Below are experts of layer 2 (counted from 0) of a mixture-of-experts language model. Rows are named router (the router's row for the expert), gate (a neuron's input weights, with its number), up (a neuron's input weights, with its number) and show model dimensions 0-255. Each number is 128 + 32 x the weight over its row's rms, rounded and kept within 0 to 255. Numbers have three digits each.
Before each expert's rows: "gets" lists some tokens that make up at least twice as much of what it gets as of all text. This comes from a sample of Wikipedia text that the model never trained on. Tokens count by the router's weight.

# expert 49
gets: "3", "0", "| ", "4", "1", "5"
router:118047110158135171157120121138108152142124132128087167114100057100106185137082148139128157120165115118137093057157096138123130081144162088084189169104105122135110089124149154122116191156060097040191118109123113165115123152117162119152051083122099147109126104168096167148125155114135066118168115102120143146093101134122098145166129128134114161132084114133076069144125122129132126140117147230135063140106094104130126115120082130137135124149113102119142156082114158089112129157116124107139072153184202116109108195136094096113151134186096085150163117091137185183203152112098068170143116137125102093110054118138096086091067179134141092152064087128102184086096122123066111141091160094192118105150106110110131143116102122120152173161161152133109098107148086142176084126114104
gate0:145108150174127212093119119093130155178135106141095109189089122138174148141123146166096156133141129139094182125078118141144130133106171111150129133061116135139110131133079128151165081156122121021136109122091113127091126136114116131140064041091156122111158124208143145152116146094118099136117092192124163103141126102107112147147170143041144164089109131109098152113111158142122089060134130169122125180127072104198112139102144160088079110186129112120141185089084171101097130106111110103099111125141172120153130144156246116106123126158132099129131079119088145170154142082138153089115184110045116153096090121176098123137141182120114083173122143130136140160127128168043207132136191154146116114165114121194094151134173165118111138113104167159099127108131075149147111128150097
up0:178053105131104146191073123113153171147148104131117127085147102127138143223164153115166150083181138137151133178083094132136154134146119180060140139132114188144101082103146122082205160107119117109140049071177143098148218150149141127088096130082138101147105146137142119191141137120162104076098120134153153158197150169171169125073104122174122088139117105218161129127109102106123133131156098134103111143172132113110152134159067143127123100138164083140100129117101114087114145113145168155122105116156137136085092130095131139118112124154065089209144144138138121092128066120101144130112110133093160066175085178139046144166159104157133163106097169137174142130120095067114108156074106098155099123094202103128152148050153138151125136080142117134118112080139093158121149117101132
gate1:143071136157133092133059170148131124163121131108092118134188139084154156109105102119113160183106144142109121117216085136061113114099133125177166137132149100053128118140072096105159098112103129164090125120164108134100185077155105121110125198097151064118175179080078135092194101097133117145156195128059171141144102112126068172105119139153146058198185153140144097114124148114121166127080128086134197097159143094058163153136146115188152097143114087175133201107133120105116125119160096053120100119136168156173129114154093197111163134112100147199130085122142162164114108087102108075142124140157140112144120117122108119117110127104146195124127060101155177116135119143098131166146093158133172097162076122113111113077156122143162137148194121157107127136135124066139138153125145
up1:143104162150123158194107141148181080116122080118169167110085119091127099092141146150117159090131108154141116162130124183144144152150157107104097143117122137096127157134167080111089131199155124126063138113148119109095094124181132133121166144101114042089153115127155125128106179077138192148086082136124083152113122149118150118144147125097017103183153102160137162106118135211079153125150155209116145094117064133120095101109191178141179150139086135113180091163142117085106122150074117111106151107113088114074198182062112107141094114164149104132125102135121073155151107145147118141156164199082126184085160157105157155110155123113105124120088156145108071084132117067127109120139133157180075160130118179148141111104141116075113150185096181088180121136183149151094128127101095

# expert 20
gets: "1", "2", "5", "8", " ", "7"
router:152125104085117144186157113110087083084105112135085106137214139124158148136100131108118128196066120132112124157120153111098119138093113187098115193108160163171117179097059133150143160117214163120086191135084092148122155170101137150143151140089112132088077131148113147122139124162098156140111108192101171132116172156173158088136125107092175095152119140073152167134176114097130131169165111117181094088180095130082142103105140167184088090135113094178156121116093100114093127113170159194137119113151136145100161168106129170096167124069070105084149132128173181106126119078135135136075157167087137077117143145168106154156108128163166108102122112095115133110131142190100060185187131158159149118156054080163077111120139143131119125147062178141126125077115093165104136151185127
gate0:148101141117140071176168132098066106160112156188094098134124075196109090120109151155141109117142169129151064096103066131099088121141146189126106097137098178110096122095166079142109067110102100148145182121131091159161094129117167129165088102129148160110103092083140205107134137193105153111106124099106126134173120078085149144139172087096123127179159112103114155111108144095112132168140141150120101149121120167120119209112201167083160109157079124112128146196122096233142103136116191168110107071136128132114112149124080127111103142114126135150082110149151183159139070161140137160158123140165120158106102139158119236081137139145061111120116126146112141141085127153101139124154129098102114136147131171133128137106117148141224147168104161109119128177085060138123098122038091
up0:163164085070112121163127173106119046070141100162063078144217107109134153110171110105114087149114146128092088149169103107146137091158169193064130149170148119102119159141108124121123116142197125094118184076115085174085109173173169158125139144138064141118093161087128108149149142140131100106079071177169091126111183197109142122160126122122147064126043088134135120147122120137144057089120153110147075149179087187129081155155100161095124080142051152158165074154150148222114119103109122144095098084141172100126156095119114156123102143148102114133094068143150159151104129125124159146116121115144132139135102145095124121136122175121145127121130134150133154110136131151119192145140120115107146126166140103137141114115153157101185140180060167142128109193068097114137104163198111
gate1:148140117127084106090124100108135141111115158115057171141178119132186161114107157161105135145119122156108063086107151121086113133124133197114109135115133187124158188126119167108118120147110161123149166118110099196145144150106140089170139120132200124135159165179076157147119225193121120138193054128000164136090127092124129096143143148173149152132144195114141151103109097145117152074119138111152118093112099099078115087093139067108103116151143135089103118169122089192158107125122132149130068181112094114146122087056124125102101127102063167138132097143200152116143141151117142105085123162132109158117151137179111155123070066217150135074094133114115196131127151113143127131139085097113140110104113126172123076132129160111146089155117144139123151069102206137144098113164149
up1:134056175104147172114103104106079137220187155148089104077190052144087137157109078159111137094172178150085093090152094188051140110116152127121123125119098170085106176094124141157118161094057163093087129122067134136131096155161133124150124185121109118150067146170149120107117121120120147143135147116111152134179173137140083154097131150186093135132151146125150094143123132104159163106162145113120150113156101131121161140118098158086174103141169084164098113138097112083113181173155124116084175139095161090164118147119118094090211101153089197084084148168198165103137082174116102132114123101148126141189132125128155124099122104111124147111147132050118168105121123146140114159147177112100163101045123114136066142133101093133158112140179126135112135114088067128199153117110181

# expert 39
gets: "1", "2", ", ", " in ", "–", " In "
router:148109134154107144118154118148174141136142143137174088108109115129107105107085109140173103115147169151129158069079173149148115167096146181145187098092087137127106164065111119154099091128181117091117152158118183072103109086126158123121131094114169048091090096076090101142082097122174123139095163139173114107089152111152118150115095130130134157123091080114163149079126134141130104141122100129116069134202145181151180146114108134086195082119114159162183043133160174126122144135115171173139197129177124107115112124121127133091135135088134130074117151073159131114097079080090086147088075145140067121078111185097087120135074117118117167092125089069103106068138141161150087167189162082142109102209109161118135138119118115079174166105153178161138133070083123147115183122161139
gate0:169112083142118130118113168117142131086120102084091106122136129147149126145105103174113135075158176149133092136160183104125092143137083149127161120119129124167130167040126144095111097108138180077101168051137148130118115124154119079165098091065204130158119115081134144127088106135135217150095081123165115058149140136137115142098110114171149152160117133120137076117149154091149123162133034160161105143171120162180106079114111075096135088161057197122175112102136172124113161154143143149116141104211143173195172135093136149149152231109150121107159125091146156127150127124099131108120153130111039128096084150104175151128130160133165109146129028116152138093150083156054138141183143114122101101160114155129106143161138143078136109147120173121141112109087098146114188122100125
up0:133089109142166154192112078127124134166082136144168148171117095094116138127154150113089150143142153123132133142102088149128133098139094051130114125109132136110125101181110087141149126146089089158149097152165105120154123137129115158114155138195118179103166130202102173116195160136141123135138127099123178146153094111086161107142127129069097084090165147137103137170103130151114145114137154137155141099063121093082096155176148143169096173084198082128059170107132113136116111103145111103131085103034117175108114133131129102128095063147124072168125144134073142133180120181170111168123134129061200136113104115199120149146150174082134066172111134155118110133140166074141135079073105188154134188029141131125137114107167090175120171158100107129140165148175142083141040133084104
gate1:114189089131156155120099146098145116104124140130181089200126098116152095137170121091170110172161150132122185091115127121151129155145166150053148149143079159122189162112143086128164062124128102131103122111117148118090108137169118138119095136178184089079123072109093134163111084095135123121177104215156159123138157134155212108091165141148088142137158072088135160093161115191108132119121120148108149106116093120179082137099075130119154126138112135152152096225195071183130161086061126151142184143115074083120174141140144141109108138112076061159169102122130073135102108117154150123190142125140116142124163106118090158164114132117101165087152088143088104097163121115156134194124103141098150169130153086096162149068080058141181143116159130113076145129097070085122133123092126
up1:114109146082167105178098073137094183125092184153072105182127140115151114113104175182135039159165129175124123088057105128120126136085153110155160090181116108149131131125090111137103135110174162104176089150159075126142099082178141116186096163148150087151133136111072086106154064113139123106115152141111150142106078131123114156110126195101070158160146103148106112106085173136135123081178126157100118116120140110125100149151143197096123125160143133172149125134072118177109131174195130196067137118117175105109117158163122140145131120164154201100135060094188137170122138126075138106126152141129139145119139180173115123139127074058077108104130096091106160097169073154174134122115111130136142136123071066171156101152070079174163105140110147149122127179148138059178119153094105

# expert 60
gets: " | ", " ", "6", ".", "3", ","
router:158115084092130143176071076096126177125148115156156137084112158159115151154103127094114148178104124135120151175163076139097128070092106146113130119155154135145099131129091177163151087097091205153133091111167121152135109129070115183143138182064128142169077192159198173122185117143158122150145094120184153117061116089111140148160129143137132118129092121120152141138064097059136156121093158169129054088168172085183086158071140155064110105157104088187165166161099073114095116113144168165175150103132106143066092100150138124126170099133132142104093104134140178135133086138135120097112165147164132154104157135156119126123106156143103206181150158154093215062142155133129123099137152138151078140147091070117119138065111173177144132111172111148167114122098082152142111120127158
gate0:136097082148161185143116122186093116085114138094130160115116145139173152112044093112138114147100129146074140123145125142093099105107186101094185117132118119091132136131110134104167064098140166142103114100192123100076081167135108122154133173124149068155086146132094135068139153125088096103086132139185157124092119087114116143165089148162141121131082170191107117161057118112062128090134141117132072145196138160096134111110142109090145195116108103174193067143135145149080142163136165078162150090103106065103147103167131180141105176074162102119078124145150122108103088188133117109164201125148135119151183104160220166123118181134101165170093172126103159098126095110126180104146172095098145096140132095143118132105182141131191178126135146157183095161096172121118123095136106
up0:149127150125090068112117100079178151129077091127165122129116084133080153120100177148147133103132104156181162133063065082141154112124119049136080121172153196099181130126039115143104153107152135131186121134131104185212122122159152173172112155131140164160119164110100091104124153166119160122168143122093073160143129156098150138106159123138122185162083124126099098176124107105119134117131132112115142014156100097079100137157132094077141124141064121089139152097100143168116168161144152128112160129124109156168131153091137153114050122170150182131160139136099166185112117125114120102128119154133134144117147085094091085096106115171156116129150102125089135105155105127153158160106075178090063144134119097169152139110078163166211080062098120126153094150109094144183163181187131
gate1:144136128152126093105080098118166130091061094118058159209112121119121133146129138132125180186082122165126138129142110138131217116067057101168112125111076121058102124128110147140140144087075124061139060157158113196090118110130149156110097157122123158134139120125184113166125095171143134088145138081136203113180100127122138164116125067138100166169194133122120092130057117077104191155162179168140112141197096108126183123107111114105103117191181122091114127093121083121094152146124129123144069082132160160130122158134125121133144137092118156114143122133176156127149102135184085144124088160099121171125149167104148094087104179121120175164185156109099175079124104103115210150134123099124069095099109141114127133162107146195128131134155103070102122174174162173100101130138098
up1:088136088122124127165128143120097088139107198164074127156141169132165102106168167158109092146105120109124105172074139084207111131109104124125099150103162141187188131178106169134200098075086147121106121147090076126102128119118086124107145169164107115150220119113127113114141117124103182119057140119098111096172161118105144120157075103123134086043141113113124119177202152167105144153095169117090153085155141175178140128155144160084124147151093141095130097148210124148100090191174143070096123110112110058124150131076171101149135132150163148125145093145112135054125141135133143161118069105176140143156130146160130170059098078134206112091211157123155118105088126112134107113110091169116129159076115155121122170144123131138138135089100115138111160111177076126121085157071156

# expert 30
gets: "1", " | ", " ", ", ", ") | ", "| "
router:181121088094126139123127084192145113140124097138123152099188128114174145124100059136119088099152113167170153085156184149140088111122124142120119098099128143147098148055126114112120168152163191068140135107090100095082128086086086194148074085090130099110097034151185108102079084178156128104119136099167099052119164133158145117111124127093169144110109131180199153063106090117113158153090153192181110125102142141127110176113121094062062121180099130132147143132181167132113103130106172147139158079170116087097101160160147118139120134146104107143094071150097150083104113111145168100158152139131072136065104156129057124150165109131105118124108148119172153129164084150091129133098109156157127152143172066118122085099191079172157074135132156117119167123111144165170119102120174
gate0:178113163093143139134131080097090078113104118126139155061087133112127103153141138081142133081182058100150124152117152136148118188115145137138108175127082121113123131120167133095110134139151053127185129089166093119127055107141154103199120146121132101187141186118125166123106109130102101158104105129101126116124046085126162145125129127101133189057162198159123130120222125175157113152123169102063156122117076133101081133110087109136101120136156145133127096110122153115172095141064118075144158162163197051211098130050083086132070142118058159179131108117139127088124182125153149153143146076143127109147078172159129131146142094116136133181122126152140118099160159121125130132104150151148066134175170119159149135110125165146111200122129067170150185119100137144166124115127169
up0:129131040166091127143128162164123130148134101151098139152081133083163137120098173091093111120146139154158116129125121145151112124150143098130172173133135071135118142111096144112106070141150095095139157144163144205091118056149152108113085075137113139110192163174134061151120135112114123076157074091121130087101108117158130159099172103086206120151116164199167153104158154093072109132115137143175141132155108185081135159188127141135102153110131115105131097098106136142097109095100116192201145165151131154127055057135151158142077145106175124065074126138103164107107111162102107119192101109113128168120146108109148109148175160133155113071085148087028162143190116125121109135132176131120113129089123115160178115128086131212105152159141117085088161104157167076132132124204150
gate1:132173074111117103137124139128131119072134153088163127092165160144178102090137116121142098117131219130106137103114111135100066158108131124153103094139142139137154148055108124091111177140110220170158141078126055139127151159140095184093105147061140148117075116127221117130162077136142082181138134134129069036162138139121109189104126128148143179187089086158126147112119125109089100169160139197118126078165124182157160140124091098074123125145114121131141119112122113115146107100141160168135128093144175141101104148132126140145118197132139126114121154091151150138160137107123139093161165093167060081155090116137104147151116132111155125160172138147188213123156076114103130116125092091171125220173166126080080138102143131104163083106110112078140089134100141187075108118094082
up1:097104124175158124137107094157122134050127181149150108167107124139070142111134122110134125110121170111121098194073132136111125129077140046124180156157088117059132101248106086156113158158140057174107138114210171088151108105205117090149144153185099143142150194128096124107115150133155121147137146143122182120150085132166124163127074129117130123102196130127098161189161119104117152122153120083126149085082152107059114126118140139154150171102166099129102087131075151133127123170148102099143104117142100151128140103136144101143093076086110108141115154102127102174141161105156135183069075135127170109185132133145147168097103127130117083113096169127081072180061189134144127077152200123106139114112118151111164130118083149150057101131160132178147110162124153055143100128155126

# expert 27
gets: "i", "a", "u", "an", "k", "h"
router:142090130203185096154113085117151131069096122193150119140075141107083134172087124143127158125091207151144134100117152087140145109128085131167085127164151168122142103140147088184163140165174076105066136177122138091092165143078089146121145147137097165093095114169141134139173102111112160105110133144103109110131057126160107117045094111163181094167156130161198148107118150173171122081124106095113091072103138138169180109108133149097171184133160066091108159143056166123141151133170082130153116140099129105198134096128119114154077098139117087180143173088140181191134107110142076143102136103119166108104129144118143151137186100062137153164127154080154127116129145164087147081184133171099125200103119139128122102113135127126065108086143130113142127128153132063118067085090116
gate0:125103122030093169125160160134132157105156160112136100134148138178147026164143103097144094122110152153127135080120101201110118118126155119147179128096119104197103067136096158128153167161136103074123136110140181176125106137155101113122090121076140125117119187153073111142141138157110104162190183169143133114090177130135120111133149186102094167110048105105131096139118129136082154110123131143127156129150057140074110158133168151133125157134083163104098200083226083122135082151080142088123126060098110111093143100149155148134150144117103142120210095105118190157142189147092112122142173117067114147164061081158119120185142121087104100140082133143157171111187123141140070113118130147134138143176142127150100172131111119121174164152103061129092153119110085089125164136127093
up0:158068180166116096080158129128163180128161117136163123132150091130111078140147120110116100124067107102149072122152096105140030132138149103093102079132130173157162154117127167133133090180065176120138158133152204195155102173124153151121152110231138107254109137161094119170088142149122098164156160139127096171082141153137075183125181126123174139090132122122062108102068072094115104094116077150123130136149096125082126096120115148097139138092150134088116148146099096229104099111109136145114147062163127199133093091117127117114126142114183166142165122094122151166132159162073126171184100114088105116101121169140123083122108099122146152167151124153186113141127143104134112164130084093173135100127148131118086116123068156116168090139138123111147164147099091095105145135118123
gate1:138097114154182160144137129171144071149118096143119103148105088169099128132083158101188163123134131119109208156183146110086156108130099124171157099123104075112116060096098143118144207056070131126142120127134109083123150123144107133131131175143146137145120129194129072093137079117108162121199118128169123134077107177139159153095109125155142108152120138090163071094140125119170098091146086119146170105168157085140132167114132109139120136154131147154165142158188117047080172100196131103197128152099157109112138175025126124076112122086096139138147120093069176101144155123091139141150062108165151092106102104105132173094171126099160165116077144108144080182165083153147168143127079156105104170151065135105079121113130175140088137154169132168131086149100100101127123177196121
up1:103129144106130105146129133077084183122111165116167157162127126155155118062152110125090141190090144101141170145161140098124146129138185162147152057138130113154150131127128129134102153088150102108121108152082124138133080184105129206072104109095120153120131079196164105117127187113122145102092121110105121095130104065174145200180135112155152101191183125131155138093112169126124109081070160159127132129120112059141178090053073176101198125153184111084100167123137168156099139157080096119123142093137148110105201128093126096136152145143117131148119143157178124056157158164146130148160139108109101151115163152145167194089123120120075114144056115145102129098157145098162124165127099141055104157152102159151107174194121103078148065082052101107048109135125148122111131148116135

# expert 23
gets: "o", "a", "i", "u", "oc", "ac"
router:104155113111139105163138091174193047083072058098150169071157124139070128128146091163096200146145122118078148144124206083085144147160121113141134103154137149111134127132142138179164107138153117187073115126108114126127106177135184128140112109109113119068173107166094077196139176092102076129141161074139059143167135152100144139120068107142105095140113136123136127087132155151132096112107177137056123141116132156114100105150146165193112116168133135154124150129104102078161152130155052082137165133151183118175168160099120113129107164153158096089109077083116148069166052128121148117095129074139103130104096133190118116191155115116115117068157130113112122148146087125115177105179102173050108154131116181087061128152118154115124131120082123121125110105163193115077127103136134
gate0:162123111117146099051132120182113152103132100135135097105175162141152118140104104106165059094118117065071129137132095203119094115081122173094055113069069073106132206136197124111092164057133138098156168112089153165115109131094103088112149095151130091180144168111094168090063125167188093128151117129160127056110184103164093128085099145094129115129100132101109107080101131127143128190168108165095129084112150146105109141101116101140181091124134140111130160131180137066110161119137129175129125095148115188122121113148144117147144192117133101153107092156141108125140176172150138162106090110154138181134178114094071163137134152195145172112166145146159157117135094092173073147141201125137144113150100089150107164105099139190170130151146116118155154128155126145180194085072134
up0:189129155068108107078111153140186140226115148123173188153154144160188171151140100241136110033164131114150105108109123092128183136132149084122157068119152101139090135144089138109114129213056138148114111126131098126113158091148114174151091146121154092116113082128160083156094201127118084180115178147176075154120124119135164135131131112086104155081127161141111136143131116144088135154135193138150118142147104135134121133113148187137106108145128173110156127144176114104141156164114176154162195110131024112077126132138093142136127115101143077153139130113098139132118083113109094103148101132154130105128112082150102102109102093136170097118132134119140140102162157116071125155050064125098111129122163138102115156106053131065185110138146124091121178121063080111147177156123136
gate1:146160130135108083123083141121104150141123097124102165165149152117155132105147110163148144021101204168155145146169142091071098178077177115122157168121148128122103123113111134130162130145106156149090092124135114090103185139159194097139140102199139060158136119121212115133056185106110118172151146143097093153138129138089121155174103168110106116137112099149107105123093127119098122129123147149104141116171105086141141119140136149122118097140119126125099128147154107155108086055191165130097112055173112154084157154185101129075131149139083130133106195113091055104114115061059094115149148143143082159107213128125113089127044126117129151175144127153159147089109187089089153159128082149150199142038173114187152140127109105103172150119157118108148166158135074124112137140114153
up1:135117040127090072147125154102102115115103134144106113127133117072125126129173085188190173125086168121119108128168174116087114130102101129112109193065098122119181145128102153139123120128224142172133115089150136104082137138177171111112147097182124110141138157127169089158111158072144181177150082079089110168168130142079188069100091177139109137138087160088175161100121131111100168136114112117100117109153108050092154086156080158137127127116106176222063089145160099196154136106174161126092139108150149146137122171108092106055170105112124104077106137050110113081130107087124139118105162164109130152110182094119130097166094108139138167119155135146131168106137131201125173145179094121121153120142113145206160110106154098102158139156102137117179103140145084103130161147126141

# expert 43
gets: " (", "1", ", ", " | ", "\" (", " (S"
router:143093129126105163116128189160168152177141094077151098149198103158153159115083079128169124157197140116102171150110173197144099137099115138107078135115098130112121135112133066128191130144139123171108137104185133104129129128162067143158121075115110090081090089142133110124093073042165173106072102174141072084138133153145130097143132158092138130126134162158157099113100123201103150147182126157192151098090182172210120119089155091119118106132099091146171137136139097062099135126072119159183174099099112124128150115104151103155182126078118114132147113101139129148108072082150138099143103155099115089111085168159069160149176162109128161147117135131145130104180110210125079144141147109089126104114132195089127091122097097089213161142134125135139187120169108137120103102178152
gate0:060117124127148121166151150153129164065146156046162135156085139134098098134126151083142126203174131064111126130094093144084150134121142126104101124168104077135208138129158115143113112142138000141146132091175159093132153152126090095109115113140119132146136163141113138121154202090117124086085096104123122130153155127134117121091178123113070125143164122144149093151153140138102140107123100183112080097123135129187151116144149164089162128143100126095082200107111111077095088129097130069132163140174142129119119088098130183129130153159150110173138172060159128167151138166182158105179162163155115131119120109137114201117172132075039138167141101126101150140151132166128105102068131168111104173070111123096127155186090097123167157151070080173068113137056150137152165129123162
up0:092082182084114132115078117119119199147141114114122136091121091114123108093116128162102161146180129153087154110113194105066140173159109182138135120097126159155128139110131077126128094137192089114133108093116167098047148106076125147126141075111134142088140128156155118141149142111120117099074094139083156144137143087165107129065195132089093098115144146111146151093072128139101133035101093136176087124149169124120111128125061057153168094120127110123160169128120093083171136126111140115142187181140143086130108089132149126114194131134144159111089155100164126114095127103210138136155227170164096142093150130125100161138191162160126153162153129150103167100155134138147068129169133125172144148170070161077138104160115094155155176140091138143065122142154197135080131064200146
gate1:166102167145120125168056157112122085198074125151079156071141149099116136070166178091153188081148199180166127164148114162083177152155197108106126125111161120154122155124176146121127144110106099157111100118121176098109127146133090141164123096110130112127136114093109111172145154139121091155117126074148032141147152110122122086098115107132123115070167175139141144101132107148096175138094139179153098160106103134126108056176081093143149103143163156112077122129127162077136111171124159171151077148109149148149120082083063128127127130090142067141098104114093149083128135157095178136128141138139102144132116172139158093096137109168128113137119119212203095094150113116109142133104141130210159193102156135146089136128155075052074126136052118111114110165133159122229103120126134
up1:095149077149127059157122088138151103047133154164173129127141177164113073088112052134116128113119106104096060102118079114146087118142107099147132149156113147118144108100167125097072127139181192124114169172110152124175133123172171112075109159189168112109172110098125142141149122167142155144185121145119155164106109086162111122145098090141148114138129148138130135068121152099080133111183091110092157125131114121118159178100156137132020155114123170077099080199172144221069137139086125136056139095172101127084152174150105110160036147175087161147112101158147159108147174141131129106179167113099115136095130133132142129165176113077108131116108097157130146120145125176139148095126122100139123125135150145146195055108178164166131128144119167088148124109128179129069094123135066

# expert 17
gets: " and", " with", " by", ", and", " to", " for"
router:100166123126126083131111172136160071164158177099143070129135064173121171092102147162079169174166129055092078145128141149118097143111165138106175107156145116123099151150112080177116170076141121131137155109078155078092113099072147074118164155132123155109123176137178130153165156164166147111093147179095119108139125106108186133140120099134165087097110109180121117158163068081155134109195153105162074150094142125093073148113138138102103088131130124108143152155135159155106142111138121120179096116134114169125192169148095071085069107083093145162162208166139061131112100136102167130117168155071094116123045097144043087134135160135112147105099111148145153151129135194178130088128176125089114162121178117107174159116185120125116162188187098130148142138136114105145143073162137
gate0:147131079116096138154120058173124167163090126123128148104171043101184137089180121175109105095070108175164122137151139130117187085146143151183087145092122154093166174098069097144173169096085151136108133161149158126118092110152077155142107082096127113174129126109110102153116156134138125163130148175117121144150144105115123093133124157152121155110201104094118110161080085126161116147219118110106139124110090119148132176075082170124093115123098099124125180168139149183176079148144190053121142109184156173129124156046094108153116195150131129094156204141088109133090162140082158106202136105170117114139107161115128103134088107148083148096126145149102129118134132149099174045156130107099133129140129146087117164089158108134162162160090148126086079100183128138112105081108054
up0:142116142166102133137143105142189136135141115137125120103153110107172136116145122041144055108069115133148089208115141098078098138132125174139089143180143132186215188132070145130191138160148120129159165167084123135111140167072100101161134076131109111177074121102137154120130117069125120135118135198117109128130120109157146129150112201133124113110138099166146105120164149071154088119158138145164121096082143150156072178120078139126121088105113090119127157154040110121126110118157177076137151066195155139132102148118084150107117124101142205122117133102121128107075150120135163079162187081098120136104068154108100111139142140125095205148119090128040171107108110190126156054091144122123048165111118116121112137108127148118109167123173139160140165164164123126167181128080152
gate1:149144124102140191147077187105140172142083135135131145113145165056152134161145123188131200127156103072134090155133115085134119096164132152163158109158164145113187193141156102145145107114137117102101098081148167080086151109196137134095131074138126141110119167129184130087101147183102180143116092172120102107077147107118128127138085137135196133082131183245170123113121082087118152097125137132087115067093073079191103090148093142145142148122089116106094098166145089157123122127117099091143084110133116115124162098141124080121093126164120041196158124126157143146127127137134131127116132160117112134023063140095104133137096128092145112153168114126131104169130133098126142137150135125133091251157157110126127145084091065078183143164141099122169149134143150105145153129130115
up1:107091095099117126131159136153121208096148150191113102165117152122158147142125142068218051137099150154169137120139125154111173119129099121144104075114083103080152144143151167091104083126113143194099140154147125131126141127122128150118110125152145119079074093124099112164115119119108139094125141115191226105203155159171119155109151128095042153158181074129089133129169174133119087184135157097122131146183173111131119186132163175091166171116146107097099045169144119112135130095117121152121164116170128164120066138119166160150142117146107091103116086129131111122153129107100104052140101119211145114094111121145168139133142106153088104052151100127122181077133131127127090160102126125114153081120116157107135089177115128108154110034106186142118134076126064130145149202092110

# expert 59
gets: " |", " |  |", " | ", ";", " |  |  |", "0"
router:130113072158129079132133113098115176154105166146078121102091101110147173115130135122100130101118145169127141129124096098108156150178171134102136158093146119169110122140151105102106151156070186094221117159101157143119178195162137159155078171101202157077104098158083132108070155095169075087158123087115171173152051155094117166133098128213132173107116080136125100107098092123089100116142066203148130147142128121065150109088131117195115133173155128078135073099108119121096127160139058130117126174162155128072147120101129095164158109094177126139147120142097127174109141170116139135168155126100066148163128143097155136166047169149106054161125135122124197153177114109122128179136110102109115094160098115193161152104095091128120113130162114117080083116155121120168168108144115
gate0:098167127118159099105122163153094107119169100143124074166138113135106151100178210142158112116130132172132146190084141100104101133156138094126130141148194129098141140130181168079117094122096143209141100132108110132161074106130126155160150142123130108143132153166220103151149139170182139149117099101099152179162081137132153103111078072074153140109147087136106114112116173036088129133148157089141115101131142125129144127108127113149122121173125122129138132081114087125124162130141157178132097115075102230089118146130067109141097135119173133116107173154088131155111135165112078149188098180161040149168116119130156117081059168177073158159105116132113125102109128092101123139172132111124082140088147175075212130113072101171097107163106060153115070067141121133122177109182111
up0:145188090127120083127134090169163142135139108102157158146136096139139092095111093097157153112061102068201113054092210184100117156109138162171067133155117128166112189133043167112121154108171122156100125137124087073133135117118114123099135084217134144088088107110135152093122126154060155108128122138097084122122160143150100093121114157113160123157083144072179157158148088151101123128176178115130167187142109167127157098137153096129146096106108146130134149188178146053129143177121124141177179112150141145156170184148142114131125127143117124152163152135110100111102077128066141106138111130114170124101162087144118171221098077129162098096171140100139114115052140133141171052105193131102087102114141103124169129142124113118100143160135108051099155184128109100120150117070141
gate1:094102163147167141172123165099135178166127138089149078149168068133145161198108118207088124106135161093155132175125128146077096164136150146120150125139143109178093120154089161096102114211138115105122108124128105099122150126120116109122143146173124086078116074134127136117132226109096130137105111221136176105100153150114122137156108125065184102163117140093066081085112099125146100091173122173141060122105133131127192108156121115095122125121142103073115144195151126080174146233066099129141138122170116132103194173121119112144154144159167070160206145107129082122144127103114159191141125107100164118156127096146040119113085138125112092120137153097074123091091131122133104106145071127167120062169144115115185127117122112118128203092111115109131100133115135148157136121082151
up1:127135134099110092093124166160117090077125125176090152109118134119131146096164131106122166201103165167122137117157160101070095202157099113074101108155170139129222142155104047141120178130104100120080147110139148131131114129142159142185189091146052104084175048128155147138089165161109166134127142089120124133149118135102157096115084099192179125163195116169154183110125120173134141109127141015076109129165109166105118086110130137104153106129161089118152118075092068099102158110147157134156131173126148159147040109133072174143132140104121119096194175108118108115115086120126098142131118076155123170173113089173079124098173130122179096125202152064098174128097152142147133111155103173143151130134118145108057130161114136139119084153132134164132109102129112122122137113170112